Below are experts of layer 9 (counted from 0) of a mixture-of-experts language model. Rows are named router (the router's row for the expert), gate (a neuron's input weights, with its number), up (a neuron's input weights, with its number) and show model dimensions 0-127. Each number is 128 + 32 x the weight over its row's rms, rounded and kept within 0 to 255. Numbers have three digits each.
Before each expert's rows: "mostly gets" lists some tokens that are sent to it at least half of the time. This comes from a sample of Wikipedia text that the model never trained on.

# expert 35
mostly gets: " ==", "\".", " ===", ".\"", " ====", ")."
router:080093107123128119140138155145093084129158145152145122144077112110167141122121128077090140100149155173114168133194178146079149090094121157074134164163140158153083149119090128078145117119143128159186152146199165097117066086151078132119148095186103152146099097158136123093147178120099075157154130131127134180140143134121130193091103138127109104179062164091103114147161123168124098118112
gate0:082110131155083095086164169154149120186130101113124087163144124144121089179111131085143080141143130166176174178103195125152154185166100096173114132109132115125085120106097155067149058123125115129153123161184089141121100165087164185066128130168139159153187089117168166145177146107095140104088118090179160164097105110160135156171136127074097133105081098086108092117091135128054148121108
up0:125187171128141105122173186112118128141139103132137124149172134154065151095133157178139125178156120176128144128130086089132089121083094137107129165140099086127152118185082130175132166131167153086114131093155128169127104139127144137199122131174116159129116155088137115109051139147133098121175132169083142115141095123128143168165110113135101130114133085130147200120089162179145148128137

# expert 19
mostly gets: " National", " San", " World", " International", " Air", " Grand"
router:131093133147125157085087127106086094141162165130121099149151155144151131139144192105084215098145162103162156142159137162110126075088085176114156158183112175146102133103092110071127143084168114066202133171199156120087114091162101138154136116138119124174095119178119102082100143149107081106103166060090130140178118173097150122151116148120090089095108169106101091151169066158126095110116
gate0:127124110113116153135113131086135136117128113143180083153108106115059107119061154158067123112141082165127188151121108134157206110153075109141110152121126122105130173105146110135116081109112075117102177130108148081120169125144121099079124038110114136094153122085132129108145109118100175172143124121085127152126138149250147112158107127098138148130108120159170198105151120179116079142123
up0:140134119073117147140173144144120087128139185059062157167130076131107165136117099125110134157176136134162101189128136123081097180177091124123182111072102100124129130175186173120140132106111104155187076176169147200166140162176180131149103115127175176134113133149127146185102151143136095150131058239075139079153163089123132113182199170117109142090125135104130120133104131064130118134165

# expert 32
mostly gets: " John", " Richard", " father", " Michael", " daughter", " James"
router:120091121126096177154086103131116117126125154123159088153087154129159136104192172101125164124160181141138152231162146170102069083070104146094177182189129147155091117163119195076143117078178123143165149158170161086100135060197090144121160106171120143194111090151156092081135130088071089155159167113126141174174113159109144130101116103186115089116105177100099131158153112112141077129154
gate0:109108113119147153088120168170062122126142079129120128145149132112135137112140127090122094154162142128145094121100129081090161119145107096186101125091085120060156205099132163137106159158103118090103098109032119144089076179103168150141109110144131151085120159142196135064115126149100156121095070088133108131142098137167138111060122097157165131188088094075089117191097079145081104115121
up0:101226048082150134112115131130117227168133115065185106122102203138084116164153122115121155098163135117156152177165099115124108133096160169108190108162146110163164144134106110069148112080069134128130154116171162125158175188095152076118135139120125150102134153114129112145183110128124122153128141114127153126099151156164120085099127180133126166174132136086125147149120171087117125141155

# expert 46
mostly gets: " William", " Al", " John", " Richard", " Sch", " David"
router:107056132069114116154136128118099110187167186171131089152065191146149160104195154054085212086169149154137150190158154207085122092082118148108168170179104156166082167155130165099153077074178080108194131150185176128109094104170110178136128131169117121156144070155168122081117125136060095104152158085120138139151113168073156128109079120145092113127125131120095152156122089150134097128162
gate0:116074108125072111162190120123137190178130138079129091113168214152097146092123109138183081150161113123106116162134127214094076134110119101084134056116152130171176079163098126077140136123127093062136120122149114112134137135173062127123106111153123145100112112172138141092169097110177118172106116183164100135111156101136081108053108164107103191103118157125120155186130115087131123104122
up0:151149204134124152132188093108129167127170150129128115044217137180156212162139053120108143104115102138132066120152101120205171161110140170164105092127144085137139101129069106179128115113132111151097098126112164070124134128133113142132152144150153142081105104152196104128139105128112116124129115201141150137165125130116108102132112152084119117149080127147120094154071149084135121089181

# expert 3
mostly gets: "==", "===", "\n", " ==", " ===", "\"."
router:125132124126123144132151152117090089169155157158123101141069142158121181126125131085082137131144159143122190180164161135141125093090104138085153182159096159146066143100110148120109102110145126161157110161168145062082083096192103142114130071128119143144096042126130126078131187110103075121135172112147133134143098185091134159157096129131115129156082130078088080141124074164149080114112
gate0:201068113129126122122129154173114173095175142091102142116123164135124142153099101158180125165156074130111128179161168083133109150144187110158138107103170175131192164125073081116043173225124124181174092093116174155129139119139112081131058141146114155182119092111135126100145110107160125149130105149193129167152130130096120158118131202163139068166146141124134123177183119164142163145121
up0:074138177167162112116116117134102105123110131150123084129107125159126092137142138105157113085125146104173071114119169082135213112106081123130157134141118083130133117148162154157169089073120140144128104115147139159135097048127103120124167169091142079198126166140196166098157074105071075148128052158116167139092154092135106147050092083129106151052100139125062156177119146134107138135122

# expert 34
mostly gets: " Smith", " Johnson", " Brown", " Jones", " Williams", " Sch"
router:065100117118083122124115148142088046144121140125161099143094174141134136108194154093075210127153155140167170180139179118089093107104099156103168152173128108159104170125106177110159101060142128084194151164206178088084116114128131160159154080168095165157090094167155112102123158130103096110164128066092149178205140176106165123152082136130126105156080145100077122136118104145119085151164
gate0:164129167141143158131123138109144075140169083144141128151101166220100143108111149119117105110111113146134197078131112112116154174103154104112153094132188140181131149147170114080099108141091173170086132134189082102126168154147100121104136153161156137170048198098127122145097149079087200085151151119163108129131115158168173121145110167111129122106122137111113122092080128148115132166114
up0:064140100099127098150138151118132084122127117145067091139086123184139113109108200124126108178087161141060157121088124100107140091200155109190134108121152161114134156105047155158157126073105114084101101102056131113182072176127145144109128144117040099103107121194110149142133162135061149108099109124183118167121098216177113099078070146091091118163096122137089096173072075148077133088100

# expert 33
mostly gets: " John", " William", "',", " James", " Richard", " Michael"
router:115091121097118173127093090117101065164130187117216085135122164130135168104162138048086165110138152138163136205148174109101110118089101169129180163159091104183113159155117184111139090135148131149133133129211115068106135099178148165107157122192089106177117130188136130085112159107120085177094153116156158148125172176106124135139095095119057123106126141115111097116150087099169120161162
gate0:161068148124141192119104168139181163098137090161166175117092124172147138124138107087122181134165169136193142139092084160070155123140144098098107123142066144152153112093157123095143116173097130125146109136148160108088103078136167120097206115176143145191117139149111136141107116105140172125129126106045118185109130156056149190153157106081121152132169095157096126106096048144162093122106
up0:161125180156148121119172141112078089172133095157188061118101107137144111188054103165166141150089192110069167139188158134150118150129106138120172126123134107087172166178075152147085133171102133189189147149108123152122148138074055174146151152089094108065100125163092126083123129113160124117177130099171099067145159190157072094092075120136146108056109089160109170058127203157111175102111